Below are experts of layer 3 (counted from 0) of a mixture-of-experts language model. Rows are named router (the router's row for the expert), down (a neuron's output weights, with its number) and show model dimensions 0-223. Each number is 128 + 32 x the weight over its row's rms, rounded and kept within 0 to 255.
Before each expert's rows: a language model's description of what the expert responds to. This comes from a sample of Wikipedia text that the model never trained on.

# expert 10
What it handles: Word-ending suffixes. Final suffix pieces completing longer words, such as -al in conceal, -ated in demonstrated, -ized, -ine, -ation.
router [ 85 109 151 104 139 148 110  90 140 147 171 146  80 159 152  55  89 109  86 129 150 110 192 128 215 113 113  68 118 168  76 128 195 143 141 142 177  90 118 128 102 190 149 157 103 146  57 126 142 127 159 139 125  91 141 140 169 189  96  91 162 106 144 146 146 113 131 135 158 152 148 159 158  76 143 138  93 110  88 195 169 142 103 137 133 102 132 133 106 163 113 150  76 109 161 135 110 210 151 189  92 108  96 127 142 141 136 124 107 150 115  89 124 115  92 147  92 136 125 124 185 151 111 128 125 120 125 143 162 115 161  96 115 106 176 192 128 133 151 134 117 173  85  87 138 133 138 142  99 152 153 141 186 115 144 116 148 132 133 109 110 157 164 152 127 169 195 112 173 111 132 150 159 114  97 138  60 139  92 116 132  18 168 162 176 125 116  57 142 176 137 152 117 138 122 156  81 186 174  82 121 198 166  78 146 148 160 142 108 133  96  53 158 122 117 155 143 140 113 109 159 120 101 147]
down0 [104 141  90  67 161 135 121 140 165 133 132 156 115 169 131  95  71 119  96 104 179 132  73 105 139  83 133 119  47 122 149 189 152 141 170 144 138 135 110 121 104 115 146 186 102  97  92 152 139 166 117 195 170 101 144 116  57 136 185 147 149 143  75  46  98 165 132 159 117 148 154 145 145 136 168 102 135 180 155  95 149 134 107 139 145 107 174  94 210  80 152 107 147 141 177 142  99 171 186 210 106 154 135  84 142 174  91 123 100 142 102 178 141 143 183 136 135 115 140 186 146 100 107  87 127 139 117 196 113 136 135 144 123 116 168 169 204 154 182 116 117 139 101 112 198 135 163 157 167 130 152 103 119 101 164 152 151 105 143 120  93 163 109  98 102 165 116 112  95 185 106 109  82 131 124  98  84 148 120 137 159 120 171 143 103  91  94 113 149  69 133 120 106 134 109 115 126 170  84 161 140 162 121 148 162 129 144 140 148 169 149  75 141 106 123 109 123 204  62 141  91 137 135  94]

# expert 41
What it handles: Word-final suffix pieces. Closing pieces of names and words, such as ain, ts, ted, inson, ingham, often before a comma or table bar.
router [153 146  97  84 156 125 110 103 154 152 166 119  90 155 163 161 149 145  90 143 110 134 156 123 181 157 125  88 155 123  57 102 144 125 128 192 177 134 115 110  57 169 160  94 150 199  68 126 158 148 119 163 138 127 128 162 149 203 161 154 154  96 167 145  86  97 171 154 141 139  81 128 133 104 144 134 115 118 118 224 100 163 117 110  77 127  93 145 136 140 124 142  71 129 133  82  99 126 142 135  80 106 157 116 132  67 193 125 116 131 114 122 158  83 104  89 140 130 186 120 180 195 112 142 113  99 153 146 176 143 131  95 142 128 135 133 151 202  48 155  66 145  94  56 131 191 233 171 106 155 156 180 153  94 164  72 148 167 179  97 116 142 140 175 149 115 146  93 171 138 104 122 183 122 132 130 172 100 131 127 124  89 146 151 162 105 114  66 127 116 107 107 101 106 100 151 108 104 151  91 121 118 105 116 116 103 130 176 123 142 149 126 118 131 121 149 131 146 164 114 160 110 104 159]
down0 [182  90 102 163 184 115 139 138 160 115 150  53 163  89 153 116  79  73 161 136  64 122  84 135  69 135 103  92  89 146  98 170  58 106 100 103 149 104 104 148 135 121  77 125 169 130 141 172 142  79 167 139 109 171 120 120  96 120 117 145 147 110  82  95 108 187 115 121 158 142  77 126 154 132 192 131 114 131 135 121 141 119 140 177 104  96 105  84 155 127 107 120 141 178 139  39 162 151 162  82  62 114 118 127 120 154 130 128  61 149 176  92 136 117 171 124 131  82 102 142 155  86 130 105 146  98 107  95  41 114 137 132 115  87 177 131 128 148  96 157 140 155 165 165 117 106 197 125  80  85 162 134  86  86 139 156 133 112 135 105 103 160 149  93 135 136  79  97  89  90 150 176 158 101  99 104 129 134 109 107 161 139 116 126  70 123 110 109 142 101 144 107 171 115 121 117 129 108 170 163 133  70 107 164 104 138 192  91 112 115  72  75  87 101 127 134 170 101 168 109 170 111  82  52]

# expert 18
What it handles: Word-final suffix pieces. Closing suffix pieces of split words, such as end in referendum and attendance, ends, ing, ation, ues.
router [147 129 108 115 150 134 101 108  77 151 145 101  90 148 126 111 125 153 161 160 158 113 146 111 212 158 124  71 139 159 119 105 154 161  85 122 239 160 178 144 150 166 127  75 126 144 103 123 156 135 140 125 114 122  92 143 177 149 148 169  83 131 162 185  89 144  88 151 107 116 155 151 136 122 100 139  74  70  91 167 118  94 124 129  75 107 122 156  72 153  90 190 119 136 152 121 135 155 161 106  88 146 195  62 114  75 204 185 103 153 170 152 138  83  91 163 142  67  89  89 186 121 168 139 103 106 164 161 134 100 138 134  94 112 207 138 149 100 146 168 114 150 108  72 126 173 132 123 129 178 168 174 140  92 110  93 122 125 130 132 136 120 172 150 139 169 136 127 128 124 136 123 151 118  98 135 127 143 119 125 157  79 125 154 233 127 113  84 159 138 137 174 151 166 129 170 123 156 155  67 167 139  99  81 177 106  94 153  97 167  80 131 158 156 165 142 145 110 128 126 157 105 123 150]
down0 [ 95 146  90 108  98 103 174 102 177  92 181 134 108 181 136  94 147 157 107 157 120 119 104  93 128 104 118 193  74  92  77 130 131 126 142 160 101 137 100 171 130 105 133 164 146 132 156  99 116 152 132 158 145  81 135  51 153 114 139 118  99 166 165  80 127 129 113 127  99  49  87 114 123 136 127  75 116 117  90 118 103 139 126 126 173 174 166 148 167 179 140 163  97 173 111 140 156 207  66  64 162 186 164 103  69 108  97 103  97 107 136  98  97 125 124 123 163 127  97 154 125 126 140 132 127  54 145  90 115 140 124  77 158 100  98  82 156 159 137 128  92 118 150 163 159 200 125 163 131 112 142 167 162 105 101  62 152 161 115 112 134  98 106  99 139 174 108 141 144 152 110 124 168 147  77 135 138  88  80 114 119 120 113 134 182 141 205  99 146 117 172 123  97  51 166  77 127 111 153 161 159 157 134 110 135  84 101  91 204 131 126 133 161 138 176 114 204 118  93 138 162 154 179 151]